Experts of a small language model: 12 layers.
Below are experts of layer 9 (counted from 0) of a mixture-of-experts language model. Rows are named router (the router's row for the expert), gate (a neuron's input weights, with its number), up (a neuron's input weights, with its number), down (a neuron's output weights, with its number) and show model dimensions 112-223. Each number is 128 + 32 x the weight over its row's rms, rounded and kept within 0 to 255.
After each expert's rows: a language model's description of what the expert responds to; "mostly gets" lists some tokens that are sent to it at least half of the time. This comes from a sample of Wikipedia text that the model never trained on.

# expert 46
router [114 112 180 128 107 104 157 141 144 147 134 120 152 136 182 102  91 159 178 112 124 152 141 130 147 164 124 101 150 214 142 176 128 156 152 199  85 157 174 138 136 120 111 129 140 131  91 114 120 172 111 146 208 151  92 128 111 135 189 169 124 153  95 181 131 120 127 167 152 157 123 133  76 170  85  81 146 105 175 130 116 150 191 140 165 130 132  91  21 149 109  89 154  78 106 108 133 146 133 121 133  98 164 115 124  92 115   9 118 150 107  83]
gate0 [102 100 137 102 174  90 113 149 177 176 118 104 125 126 109 104 130 105  98 137 144 138 136 172 109 150 137 136 142 132 142 183 104 124 166 192 148  49 189  82 152  51 125 142 135  87 125 134 130  88  99 108  65  68 177 179 103  82 102 127  94 124 134 137  98 151 107  85 118 146 152 111 168 199 115 140 120 161  99 112  90 139  95  75 174 136  78  70 139  74 105 139 151 171 156  95 156 151 184 152 169  74 124 170 140  80  60  88 116  83 145 108]
up0 [170 132 107 126  92 179  89  90 110 131 141 125 126 111 115 174 145 172 166 174 112 106 103 100 155 159 125  70  95 105 112  64 187 133 119  96 104 212 114 183  54 176  96 107  77 156 155 114 133 159 154 120 142 144 121  58 148 170 164 108 141 131 128 122 120 105 151 120  90 156 127 115  83  93 101 165 159 148 119 114 141 120 177 186 118 102 154  87 123 113 136  84  96  96 145 150 135  92  91 152 123 170 187 118 158 141 134 184 122 154 140  80]
down0 [143 145 140 133 172 148 157 166 147 147 174  92  96 124 148 143 151 108 117 136 116 101  74 165  46 137 153 219 185 119 118 118 119 115 137 165 116  72  79 172  77  92 117 172 105 128  96  73 201 121 120 150 131 103 132 112 151  89  63 125 108  91 148  95 143 115  82 127 150 174 100  54 118 139 122 111 136 169 125 143  93 174 151  69 136 118 118 132 107 174 158 170 133 136 117  92  98  74 122  61 147 162 169 168 147  89 131  93  90 104 108 158]
gate1 [105 109 107 134 199 146 166 187 135  77 130 162 150 136  73 168 123 102 186  92 117 100 153 111 104 151 155 100 178  81 135 129 183 213  80 104 175 158 106 134 127 150 149 162 148 102  90 106 126  94  90 178 149 104 173 172 118  99 149 150 131 126  70 125 118  96  63 139 113 134  95 156 120 162 115 102 130 119 129 113 168 135  73 110  99  89  70 223 150 143 148 194 125  89 228 125 139  94 116 124 155  84 127 103 102 132 164  93  89 104  40 107]
up1 [170 156 104 115 114 107 131 112 150 167  96 112 100  89 115  93 113 162 133 172  97 128 104 153 102 165  58 113  92 171 143 153 122 105 142 146 146 122 144 116 104 100 177 133 138 140 155 187 170 222  91 132 147 150 129  90  61 167 100 102 124  91 111 126 189 220 157  85 151 110 117  42 169 105 144 154  89 116 151 145 145  80 114 155 168 178 146 169 185 118 141  87 171 143 123  69 144 136  98 167 105 139 193 158 131 113 126 117 164 178 183 127]
down1 [116 134 137 113  83 122 147 108 146 161 158 178 145  95 125 156 148 135 112 114 127  75  94 119 145 116 169 148 122 181 119 110 102 130 157  73 122 130 132 126  92 107  92  99  91 151 126 114 162 103  77 115 201  89 115 129 118 113 123 163 182  91  87 147 130 171 149 144  91 152 166 114  82 138 171 108  81 164  85 129 130 131 139 109 115 161 184 109  90 164 148 120 101 115 164 101 172 143 121 102 140 145 192 130 104 132 146 131 239  72 165 103]
gate2 [191 167 138 113  99 132 112 118  91 119  56 108 115  94 113 106 152 182 154 143 117  74 141 181 188 135 157 132 152  87 152 161 154 128 148  72 173 202 109 173  73 141 108 101  71 148 150 127 109 126 144 151 117 165 119 118 165 141 129 187 118 127 123 127 126 114 112 161 138  36 204  93  88  91 139 145 120 130  70  79 181 115 141 125 103 125 126 106 107 153 102 114 103 112 152 149  62 141 165  87 130 115 127  79  99  98 130 153 158 148 127 126]
up2 [128 134 108 128 152 126 113 165 115 114 165 156 187  84 139 139 138 138 132 159 182  86 138 136 111 113 115 192 163  87 143 132 158 132 143 159 149 140 118 147  88 151 128 139 136 204 118 115 122 117 127 104 156 172 139  84 110 140 123  95 135 138  75 123 112 103  99 131 134 174 172 173 117  96 134 149 134  89 118 110 115 144 147 138 150  70 163 150 146  94 135 119 117  80 125 150 102 141 188 112 120 188 231 126 176  96 175 119 180 121 134 150]
down2 [110  95  76 198  90 139 140 171 178  88  89 131 122 110 143 161  81 148 132  88 129 125  87  77 115 140 104 120 141 215 112 130 148 148  93 158 138  96 143  82 219 110  83 111 148 126 165 121 144 103 127  91 179  81  72 100 142  99 144 155  62 150  95 157 124 150 208  92 115 158 147 104 127 165 106 139 132 184 150 119 129  85  92  87 154 123 140 129 113  77 159 162 133 114 192 144 138 128 196 222 127 163  82  98 111 139  75 125 111 149 143  72]
It responds to: Role and person nouns
mostly gets: " politician", " director", " daughter", " president", " wife", " writer"

# expert 31
router [117 102 135 120  96  45 160 148 157 141 172 168 172 145 189 118 100 141 158 117 157 159 149 124 101 134 138 131 117 184 132  88  89 178 136 179  70 163 116  93 108  96 107 133 158  99  53 141 123 198 140 137 169 103 139 145 100 113 187 153 176 154  88 181 174  92 150 144 114 135 114 136 121 163 112 101 131 130 158 143 128 159 196  82 169 122 151  28  84 149 114 139 195 124 121 113 167 140  96 115 144  96 117  78 133 147 136  66 108 159 101  95]
gate0 [170 143 139 162  90 135 102 112 104 163 204 152 158  51  81 167 156 111 109  60 138 201  86 179  68 120  87 118 117 183 115  89 152 134 105 165 168 122 181 139 117 122 132 124 183 117 157 119 128  95 122 148  92 141 135 154 138 154 133 100  82 104  95 169 136 122 152 137  95 148 142 118  78 151 108 120  97 114  95 138 105  57 136 148 168 142 108 155 118 120 123 128 143 198 161 123 161 192 122 137 107 137 129  89  83 155  75  79  68 118 130 152]
up0 [173 154 101 176  94 131 136 121 103 110  92 147 168  92 110 123  89 130 154  80  71 158 138 113 110 116 102  80 128 175 126 103 102 180  69 160 116 144 197  90 150 119 144 135 111 112 142 124 158 124 167 135 139 111 158 127  65 179 131 129  98 139  97 193 122 172 155 141  91 134 101  80  79 143 132 115 156  97 104 139 124 110 152 117 150 193 125 119 120 107 102 115 162 139  92 135 132 128 105 137  67 171 130 117  96 179  10  58 141 187 134 132]
down0 [130 192 109  80  80 130 152 138  15 125  85 217 141 134 149 130  91 117 137  83 179 162 145 147 172 164 152 129 204 169 163 131 120 140  96 137  74 131 174 133 189 140 100 151 130 153  97 162  92 205 107 146 129 120 103 150 152 124 145 174 177  71 124  87 136 142 174 138  88 101 109 158 115 132 133 127 161  85 103 154  94 153 146  91 143 198 130 147 180 152 119  72 103 132 109  45 117 123  97 163 129 163 150 135  83 148 150 166 149 121  85 158]
gate1 [152 124 108 109 108  75 161 132 115 153 173  64 122 120 157 198 148 139 110 173 105 152 160 156  92 146  94 165 141 124 122 109 218 131 204 156 123 130 102 177 125  88  99 159 111 178 129 209 139 188 126 158  82 202 142 154  84 101  75 131 125 173 132  62  93 132 115 109 141 132 116 108 111 189 116 117 107 146 135 116 161 133 162 145 133  83 163 129  93 153  79 139 157  70 135 117 134  98  95 171 117 143 103 146 132 100 108 169 135 152 130 111]
up1 [114  81  56 100  90 163 107 133 127 111 121  90 140 226 134 142 130 126 143 157 183 141 140  98 178 110  50 197 191 127 117 194 114 122 132 144 148 161 111 127  62 159 160 115  91 140 132  98 172 154 116 137  83 141  80 145 140 144 114 113 109 110 154 112 117 122  93 185 119 105  87 112 187 154  60 217  75 190 153 167 163 107 155 166 137 124 144 119 135 144 133 118 134 124 101 181 155 164 155 118 103 102 141 133 180 180 162 126 177 132 166 100]
down1 [105 160  99 147 127 134 158 103 173  94  92  74 114 129  67 154 152  89 112 115 128 141 174 152 111  98  96  94  35  90 116 108 119 149 129 100 167 165  85 136 138  89 131 116 130 145  76 121 131 156  87 108 168  97  93 124  81 178 159 102 145 156 103 219  97 139 140 106 107 131  93 156 125 194 115 129 115 112 138  98 141  79  94 129 156 142 127 147 103 128 129 159 136 146  80 181 146 115 169 194  86 139 138 141 107 109  90  36 136 121  96 109]
gate2 [ 83 114 116 145 136  79 108 130 105 130 144 182 125 134 130 116 106 117 109  97 127 141  80 116 130 112 115 151 134 123  94  80 212 125 178 180 159 171  86 180 170 132 205 174 110 127 105 103 115  69 116 146 127 144  97 130 122 128 119 181 125 144 113 166 181 104 137 198 154 147 190 108 134 118  68 165 170  86 157 134 160 104 216 127 109 148 149 126  97 142 159 152 112 154 147 172  97 254 103 184  42 113 126 103 158 150 135 162 162  80  98 116]
up2 [109 110  78  88 130  65 156 135 119 136  86 137  94 215 120 157 107 114 151 114 132 151  66 146 132  96 132 167 118 116  97 142 207 107 170 177 101 153  92 186 155  91 192 135  88 136 105 159 114 136 148 176 167 123  68 135 148 143  81 134 166 126 146 206 184  87 130 132 116 116 178 154 189 138  94  89  80  74 108 132 170 127 172 166 124 118 157 126 138  83 177 121  84  79 157 165 128 236 153 176  86  89 116 140 146 136 103 148 121 100 111  99]
down2 [161 137  87 170 131 108 145 140 132 152 129  97 125 153  66 138 104  95 121 154 115 111 118 171 165 111 111 101 131  61  94 128 193 152 176 191  88 141  89 143 162 178 106 167 132 108 153 163 153 120 180 103 110 147  98  76 110 136 141 134 152  86 104 116 121 147 164  73 118 159 103 148  91  86 134 141 114  72 125 109 119 156 148 114 148 144 133 114 122  87  93 172 109  50 113 194 114 128 181 104 120 116 128  95  94 120 102 170 144 135 147 130]
It responds to: Common noun heads
mostly gets: " engine", " elements", " version", " soldiers", " songs", " offices"

# expert 14
router [112 187 132 132 175  47 179 144 189 158 103 153 127 165 142  90  76 116 189 121  62  88 161 131 147  95 165 181 143 150 159 167 140 124 109 110  99 169  94 108 114 153 135 127 104 127 114 141 168 172 160 164 173 147 155 128 189 179 171 165  92 152 117 167 157 150 135 145  88 141  96 163 145 119 149 113 109  81 128  80 177 172 169 124 166 156 165 115 178 135 136 110 131 118 149 134 164 156 168 100 141  96 187 111 137 110  97  58 138 153  85  90]
gate0 [ 96 166 146 111 102 146 167 174 116 162  83 158 128  99 143  85 138 118 116 102 154  85  88 110 111 128  88 221  85  99 121 165  80 122 118  84 136 152 109 161 149 146 153 151 113 113 139 120 150 118 126 134  70  91 155 162 150 201 139 160 120 162 158 168 152 123 121  87 130 126  91 116 125 142 142 132 116  92  73 162 164 181 145  88 110 165 128  90  99 132 126 125 151 128 204  97  95 194 132 159  88 175 132 142 128 120  87 110 141 165 160 152]
up0 [134  69 156 167 117 146 161 164 157 198 114  88 163 102 104 110 133 136 127  88 123 120  89 154 126 132 170 209 115 121  91 165 164 162 128 152 141 120 137 142 102 120 134 137  82 117  79 156 121 129 131 137  79 109 124 190 153 154  99 134 100 178 120 176 121 149 109 121 148 148 191 135 111 145 143 138 105  82  97 183 142  95 148  81 176 179  53 123  90 122  52 122 132 118 138 127  80 121 154  79 161 120 134 149 147 125 151 119 137 116 136 144]
down0 [151 181 119  56 159 135 146 153 191  94 182 166 115 117  96 109 158 155 126 130  47 155 134 100  77 121 152 150 102  97 163 139  83 135  92 131  86 123 101 125  97 166 179 162 151 134  59 143 172 130 180  88 126 151 144  86 172 132 122 180 128 177 132 153 183 127 123 149 165 108  74  98  87  62  91 134  94  82 119 121 128 123 147 184  90 134 131 173 119 143 118 125 121 124 113 114 149 115 116 133 126 124  79 109 155 159 145 174 188 132 140 166]
gate1 [150 109 159 170 114 112 123  99 108 170  96  74 141  94  99 154 156 119  91 106 125 141 172 119  82  65 140 139 164 161 153 106 182 108 110  98 113 100 116 168 108 128  90 180 122  90 159  99  97 142 100 116 143  86  76 126 159 123 168 172  93 157 157 116 139 107 117 127  87  90 139 120 106 110 131 146 167 132 110 165 168 147 110 104  89 150 118 118 113  98 124 114 111 185 124 142 130  68 161 131 152 135 146 123 135 154 137 123 129 150  62 115]
up1 [160 120 120 104  91 118 107 116 178 207 115 110 176 129  88 125 143 146 141 157 157 136 198 109 112  49 188 167 159 190 129 142 145 167  82 132 113 112 124 105 138 143 103 169 133 111  88 159  86 178 161 138 106  82  72 151 151 102 168 111 116 162 199 110 146  87  83 102  81 150 168 150 153 152 148 139  72 155 100 151 107 217 103  70 120 149 164 173 150 129 183 121 144  80 124 136 163  96 191  76 142 131 179 119 135 146 121 139 130 115 148 125]
down1 [147 137 145 152 150  98 204  84 108 147 205 196  67 158 165 129 157 154 124 142 111 174  98 144 159 148 133 194 129 159 115 118 146 156  81 151 132  89  73 111 129  99 105 112 175 170 106  62 100  83 192  84 149 108 177 188 131 148 150 142 165 160  37 100 124 149 144 135  73 122 153 143 147 185 147 163  94  62 111 115 136 114 149  93 145 171  64 163  65 146 167 181  81 198 154 138 128  99 125 138 130 127 125 149 134 136  65 125 169  73 149 131]
gate2 [128  69 138 145 152  75 153 150 142 105 204  50  90 160 110  91 124  99 121 169  86 180 108 103 132 140 114 141 132 166 154 147 140  69 144 135 138 153 154  99 109 119  88 129 199 121  92 157 171  59  96 186 141  97 142 116 135 147 173 116  98  95 127 109 130  53 138 165 141 147  99  77 152  86 145 148 143 171 124 169 130 161 126  99 152 147 127 125 137 147 132  99 230  79  92 157 156  93 130 148 140  82 137  87 126 176  98 125 164 143  61 151]
up2 [141 107 131  87 123 174  81 157 140 138  70 113 131  73 133 165  78 150 116 114 160  70 158 131 117 141 145 138 155  67 150  92  75 133 136 128 129 155  81  82 138 162 193  92 152 137 121 139 159 185 149  76 167 131 104 164 135 142 115 160 117 109 115 122 132 197  99  46 155 115 136 175 133 137  81 119 134  55 136 112 128 111  73 139  74  95 132 117 137 110 117 137  75 128 117 105 136 137 140 149 144 166 137 119 131  71  98 109  80 123 118 175]
down2 [118  48 159 120 140 122 199 125 115 148 120  90 120  99 114 124 156 126 151  49 170 132 151 119 162 140 146  94 122 143 116 101 154 149 123 139 121 170 143 131 156 131 135 114 130  99  99 175 140 113 154 161  69 150  92 125 111 139  78 113 152 158 120 175 147 158 139 115 128 182 104 132 126  71 134 105  74 142 132 124 142 149 115 124 150  68 135 140 105 148  90 133 146  27  88 139 158  77 110  80  99 142 155 163 185 130 164 150  85 153 165 112]
It responds to: Common nouns, infobox punctuation
mostly gets: " COVID", " training", " financial", " supply", " damage", " transport"

# expert 13
router [113 107 134  87  83 105 134 182 150 161 127 149  50 161 174  59 101 169 162  89  65  94 155 133 176 146 162 119 119 161 143  76 155  68 151 185  71 108 173  98 127 123 161 152 123 144 138 104 122 184 104 177 212 124 120 142 150 102 148 159 105  99 105 191 141 179 138 129  96 147 104 113 106 167 184  95 126 126 127 150 144 214 136 146 149 168 159 133  88 142 106  78 140 126  98  84 154  96 115 145 140 129 159  90 176  77 114 110 106 122 104  63]
gate0 [185 100 110 109 104 181 149 148 187 144 131 135 122 111 169 140 179 148 160 122 154 114  95 143 157 141 141 131  83 136 122  90 143  94 113 153  79 126 193 137  76  92 151 126 154 132  83  46 169 100 168 147 139 136 183 128 144 145 119 170 115 108 148  87 117 166 107 142  78  81 178  55 126 171 134 111 120 162 161 176 122 117  96 124 156 126 125 119  73 146 142 151  85 140  46 136 132  91 140 177 186 156 137 134 143 154  45 163 112 113 140 145]
up0 [108  87 204 160 152  86 134 146 142  63 134 138 150  72 153  85 164 124 129  81 106 110  93 147 102 168 128  53 124 152 126 112 163 115 132  97 113 150 164 117 133 130 165 119 141 100  98 139 160 148  73 109 157 139 105 142  75 146 153 128 120 147 114 147 134  94 169 132 196 116  77 171 115 144 139 108 141 135 140  72 133 116  86 130 125  97 143 132  71 140 154 156 164 171 110 150 113 120 165 125 125 195 138  92 119 120  97 179 150 122 122 114]
down0 [107 115 140 145 113 120 161 129 131 121  93 128 133 104 120 127 118 107 110 142 167  68 155 113  91 164 111 161 123 118 171 107 169 129  59 116  95 120 129  65  73 154 122 137 137 174 211 129  87 113 191  95 110 155  99  93  53 229 122 130  27 101 185 141 153 172  79 116 173 130 186 124 104  96 161  35 116 113  80 113 150 126 126 140  82  80 125 153 115 180 164 123 126 105  40  90 160 184  76  81 120 110 147 183 136 166  82 128 150  95  88  97]
gate1 [128  50 169 153 173 103  71 160 154 111 175 159 182 184  94 114 152 114 160 184 141 142  93 163 121  87 145 154 158 119  99 138  98 103 138  94 167 150 188 111 100 194 127 146  78 130 142 149 187 124 129 140 116  71 149 120  67 111 139 139 132 113 178 117 143 119 134 130 117 117 137 122 134 119 134  82 160 130 188 133 124 200  99 114 109 148 138 127 128 165 102  47 163  75 147 172  68 163 135  75 113 176 178 113 124 164 149 112 157 120 166 124]
up1 [123 119  43 139 112 120 118 130 121 130  95 156  93 102 120 152  97 105  96 142 179 119 149  62 156 142 171  94 101 111 165 133 101  93 186 157 174 102  75 185 114 115 124 123 100 196 127 123  86  82 179 112 104 177 161  63 153 130  85 122 159  98 108 140 169 100  96 118 129  82 148  95 128  77 153 106 106 117 123 197  97 131 103 101 174 166 161 100 104 125 118 155 178 147  76 141 149 158 107 179 136 130 124 143  81 139 118 125 166 191 116 119]
down1 [120 127 100 117  92  94 166 194 115 134  85 149 132 126 160 127 119 107 166 101  91 113  75 168 189  93 181 102  84 146 100 196  87 146 188 144 124 152 141 156 100 158 157 108  67  86 125 157 114 122  60 128 159 138 142 112 140 170 123 105  59 137 169 137 152 159 150 167 195 151 108 123 156 130 128  74 120 206 114 101 151 144  83 116 138  97 118 143 146 142 114 135 111 154  79 136 137 128 175 140 148 137 193 142 122 137  74 123  51  99 128 146]
gate2 [179 130 126 118 159  68 141 106  88 141  80 153 124 153 139 130 116 102  79 107 174 106 202  97 127  79 133 111 145 181 154 120 185 106 105  92  67 157 115 165 140  84 148  75  79  88 152 134  92 128 151 116 180 182  96 102 134 101 157 113 114 136 147 184 141  43 112  82 222 121  94 170 178  76 125 130 121 139 114  71 124 190 101  62 158 150 130 128 135 169 132 175 141  90 127 148 109  91 137  57 118 131 161 156 117  93  94 130 179 134 157  90]
up2 [180  71 140  90 119  69 158  93 117 159  94 191 147 198 121 181 115  87  91  79 177  99 211  86 116  92 119 111 125 143 163 107 189  85 115 128  85 133 113 136 129  97 103  95  89 104 151 101  97 117 172 108 124 172 127 121 131 119 127  90 127 121 142 201 138  88 149  97 194 132  84 159 187  90 102 126 128 160 140  57 101 174 120  61 127 119  97 141 134 163  74 193 142 123 165 144 125  82 129  75 112 148 140 146 149 122  58 153 177 117 166  78]
down2 [159  66 126 117  85 144 174 117 101 135 162 189 150 161 121 138  68  58 103 167  98 179 103 190  79 113 157 119 121 102 147 110 100 163 113 106  62 149 113 160 185 140  97 105 127  88 119 140 102 155 131 166 191 119 141 173 158  93 130 104 179 113 106 144 102 155  94 124 117 114  81  88 138 153 122  51 195 111  73  82 149 150 168  63 121 142 186 126 136 113  97  82  74 121 123 100 131 137  69 170 115 153 171 114  99 187 158 156 101 149  85 155]
It responds to: Coordinated list continuations
mostly gets: " Loss", " respectively", "|---|---|", "present", ")},", " others"

# expert 61
router [101 119 140 140 141 110 170 143 139 128 142 135 153 130 161  91 137 160 177 126  73 135 149 116 135  95 170 142 120 146 162 214 123 127 175 131 155 180 127 103 128 121 147 114  75 193 110 150 156 177 165 120 153 136 129 148  94 101 134 123 105 137 115 136 103 107 142 119 158 183 132 132 108 169 148 138 132 145 124  83 148 167 137 119 115 117 182  98  79 184 134 123 135  75 175  92 139  93 131 135 144 119 151 123 202 114 169  62 126  93 135  75]
gate0 [165 117 130 142 110  90 127  72 111  62 119 116  73 132 131 116 140 139 105 187 201 120 121 127 110 108 110 179 136 146 124 148  76 135 106  70 137 140 118  44 126 129 108 170 128 149 214 160 187  92  91  93 149 165 123  87 114 145 109 138 106 138 127 130  78 151  99  80 132  19 124 114 110  45 151 126  76 139 166 102 127 110 122 144 155 144 101 102 147 122 132 161 131  86 139 106 132 161 121 135 162 156 149  50  98 141 148 162 183 186 124  98]
up0 [168 126 107 131 127 126 109 113 151 158 159 128 136 126  68 110 131 192  85 122 196 167 128 121 167 100 160 175 160 126  81 125 111 173 136 142 144 133  99 107 172  93  94 120 124 125  71 143 153 144 119 147 189 120  98 193 139 100  89 103 102  94 123  77 122 130 104  96 154 199  92 135 149 174 131 106 108 131  79 147 118 118 129  93 148 154 125  99 133  73 161  87 113 128 147  95 158 103 125 175 138 103  43 132 151 130 135 111 154 103 105  86]
down0 [131 118 129 113 157 113  68 106 129 151 101  95 104 120 120 131 133 127 121 144  80 115  67 101 144 117 114 148 145 155 117 143 160 126 141  97 132 179 118 133 179 181 125 154 142 137 185 125 112 186 128 139  81 106 108 102 158 148  75 135 173 127 173 107 113 171 131 160  99  90 148  88 202 147 136 125 131 112 169 146 127 126 113 136 122  87 118 116 205 121 105 144 141 155  96 115 145 201 140 134 148 192 165  67 116 102 107 179 118 104 101 167]
gate1 [121  98 192 102 140 145 144 113 113 159 132 106 140 140  97 102 138  67 169 168 148 128 132 120  94 131 103 145  74 125 212 159 131 204 132 115 121 127 117 114  47 157 118  97 161 136 115 149 207 111 145 161 107 161 196  92 139 150 141 113  82 108 113 107  84 115  82 150 163  95 175 116  77 132  82 110 136 132  92 132 108  72 160  87 159 118  71  95 113 141 140 103 113 110 137 116  96 130 107  62 167 147 157  91 113  93 122  87 113 170 126 153]
up1 [ 79 120  93 168  91  94 107 126 146  95 155 162 160 144 148 159 112 148  44 108 125 116 133 141 183 131 186 131 202 136  48  78 113  72 104 196 130 120 126 111 192 138 125 173 157 122 174  87  43 112  86  72 143  91  70 153 147 113 153 141 141 121 130 130 160 108 177 109 134 148  54 182 162 131 142 120 111 112 144 114 142 165  97 144  98 108 154 158 106 109 109 149 191 167  48 138 175 124 166 153 156 102  92 168 154 156 124 172 121 101 131 121]
down1 [191  97 129 158 105 134  89 111 150 150  95 119 140 149 113 126 150 112 150 112 171 143 135  92  71 129 158 120  79 142 103 103 173  94  70 130 115  81 137 137 132 132  90 106 156 108 157 142 155 143 115 174 148 117 130  92 133 202 100 173  74 173 125 115  97 173 120 107 160 189 162 115 166 117 118 120  43 115 125 118  97 142 103 202 158  53 171 137  94 105 105  97 112 127 153 118 116 116 154 130  64 151  72 126  95 148 168 149  98  90 157 107]
gate2 [171 121 117 159 116 120 167 111 183 124 147 141  86 155  59 174  76 155 164 109 155 168 107 110  87 180 114 154 185 156 153  82 114 155 164  98 181  80 159 129 118  79 224  97 161 179 193  97 106 166  98 124 176 140 140 156 111 152 179 127 141 145 128  99 181  88 130 174 177 172 157 111 102 153 165 137  96 166 122 156 132 106 138 114 129 161 123 123 103 115 102 143 119 157 109 125 158  96 152 106 112 128 120 150 131  84  83 140 162  53 136  96]
up2 [167 144 134 148 128  96 166 113 175 123 129 149  86 120  48 179  97 170 150 130 141 161 124  93  97 177 122 181 155 139 146  80 173 138 155  76 181  88 145 150 140  93 183  90 145 216 192 112 108 141  76 108 150 133 144 159 102 152 164 115 134 133 159  92 162  89 150 184 171 192 139 105  80 173 152 139 100 177 130 152 126  82 143  98 127 159  85 128  87 105 133 157 128 153 102 101 144  86 158 114 140 107  88 149 106  85 116 143 178  92 137  72]
down2 [166 108 155  85 135 144 114 171  80 143 123 136 135  95 106 132 160 141 130 117 168 117  93 105 129  98 131 108 151 163  91 133 138 101 109  85 127 148 142 121 173 101 177 174  70 146  85 102  82 131  99 168 136 126 127 172 151  91  67 145  97 140 124 150 166 168 137 156 129 117 123 103 136 151  89 122 144 175 151 192 108 184 133 108 153 131  86 185 155 108 194  91 119 136  93 149 127  50 128 120 105 109 146  88 118 154 174 112 125 158  98 133]
It responds to: Year digits and eras
mostly gets: " century", " ago", "century", "present", " medieval", " when"

# expert 33
router [167 150 150  44 130  98 130 171 192 119 182 134 116 161 175 120  58 126 190 136 133 145 151 132 105 199 147 161  93 215 158 123 195 181 129 185  96 121 180 132 142 142 138 107 200 172 172 131 116 148 118  96 181 123 155 120 120  93 183 166  85  85  86 117 104 193 148 159 136 123 149 124  91 190 115  71 119 102 142 156 151 173 121 107 159 123 107 121 106 116 104 122 105 119  61 120 213 125 146 146 128 176 140 146 172 125 150 110 105 173  96  99]
gate1 [100 165 115 173 104 110  84 154 165 111 128 158 133 185 134  91 158  83 195 188  75 159 144 120 201  66 110  70 112 175 137 171 125 178 132 180 114 136 120 115 121 123 142 132 129 143 108 155 107 125 151 134 105  87 125 150 200 168 116 172 116 168 119  96 135  76 121 127  97 134 103 123 109 133  97 134 165 138 149  85  71 123 195  98 138 120 104 125 138 133 136 163 134  91 109 123 135 148 118 106 152  96 111 112  78 112 144  91 160 122  67 181]
up1 [141 210 126 151 122 101 122 115 142 126 124 132 150 176 125  98 176  72 183 156  29 154 111 142 176  85  90  58 106 177 140 147 126 157 180 176 117 134 131 134 139 145  95 137 127 120 108 129 100  95 173 154  81  64 115 152 188 146  98 187 136 159 138  91 161 113 102 132 100 135  95 131 138 115  97 130 173 130 143 110  70 142 150 103 131 115 119 137 159 135  97 186 137  95 152 126 136 172 117  79 168 106 120 127  95 102 129  89 133 124 109 200]
down1 [164 192  97 107 112  46 170 154 121 130 170 116 191 136 165 126 136 157 153  85  97 128  76  59 206 139 109  99 145 112 124  78 175  85 142 130 118 142 194 112 101  95 113 107  70 196 153 171  97 129 100 190 103 149 117 172 158  66 105 160 110 170 172 120 115 125  99 120  57 115 149 177 133 151  73 152 139 141 163 145 151  81 108 102 122 136 139 143 136 107 155 154  79 195 171 151 172  79 177 132 165 114  61  89 159  97 109 133 105  97  95  85]
gate2 [137 117 109 138  94 124 118 119 129 160 162 132 160 167  76 145 152 121 127 104  74 145 150 105  93 140 103  93 144 164 208 124 167 120 154 165  93 152 105 119 175 130 174 152 117 151 118 133 129 124 193 164  83 129 159 146 146 117 100 172 126 132 171  81 136 122 160 121 101 105 178 124 154 134 135 133 155 136 125  57 134 135 115 108 130 168 145 149 125 168 170 133 124 142 164 143 156 162  88 118  72 125  83  79 139 108 158  47 123 165  94 117]
up2 [113 138 144 123 116 162 121 117 133  99  99 118 109 104 193 186 133 147 157 169 121 108 157 160 167  93 174 168 150  92 101 158 128 125 102  67 144  72 102  82  76 101 104 122 101 157 131 156 144 179  77 106 170 143 100  90 106  86 137  68 139 126  50 170  89 135 114  96 174 127 122 118  85 118  97 155  89 104  88 146 113 122 131 130 153  78 125 115 138 121 103 149 110 160  81 148 146 109 151 129 200 154 164 180  93 136 108 139 150 129 151  79]
down2 [156  83 157 140 124 100 163  67 154 123 118 158 153 113 137 137 174 191 125 112 102 120 106 114 141 143 126  94 138  90 147 166  94 137 156 122 201 108 180 134 119 111 162 127 130 128 112 126 174 152  99 135 186  84 122 206  79 107 176 187 140 210 194 183 139 200 132 108 108 155 154 158 186 175 116  99  94 140  91  67 126 124 106 130 105  27 172  66 158 132  91 154 158  85 121  72 110 115 157 107 108 155 152 127 125 176 137  84 126 129  97 100]
gate3 [ 31 106 105 139  96 101  72 127 129 113 126 116 138 122 166 119 150 115 144 122  97 131 152 117 174 158 105  42 120  97 162 113  93 148 144 138  60  97 125 127  85  40 182 105 156 146 111 136  88 131 104 129 156 157 128 126 135 140 136 160 162 109 118 118 109 109 104 163 125 133 164 152 144 178 188 182 116 130 121  95 121 147 153 159  90 114 190 104  92 203 111 147 148 115 144 100 156  96  81 142 153  85 126 141 140 139 155  77 195 131  47 183]
up3 [ 32 122 100 148 131  99  93  88 101 174 154 100 106 141 146 145 163 128 113 123 136 129 154 123 170 165  93  55 129  71 105 131  73 112 116 147  72 109 159 132  66  75 134  89 180 134 115 149 119  83 131 107 134 158 131 115 169 162 105 143 133  97 119  78 108 114 103 158 157 104 199 149 136 157 193 182  94 129 102 131 107 154 119 158  90 110 167 135 105 169  98 132 125 128 133 133 139  88  76 105 172 122 124 147 184 164 126 130 193 111  70 207]
down3 [111  73 118 212 114 126 151 153 154 118  91 100  87 128 119 167  95  93  92 146 106  93 186 107 144 107 139  71 135 108 122 124 176  89 118 142 128 157  70 166 172  52 101 151 118 108  90 104 148 185  83 148 115 167 123 202 177 107 125  53 118 124 207 163 129 101 148 105 133 113 137 164 107 108 131 128 121 142 106 160 127 117 123 148  96 244 153  97  95 114 121 184 150 120  88 135 165 179 121 167  88 105 156 147  92 181 136 147  71 167 112  92]
It responds to: Table cell separators
mostly gets: "|---|---|---|---|", " —;", "|---|---|---|", " –;", "|---|---|---|---|---|---|---|", "|---|---|---|---|---|"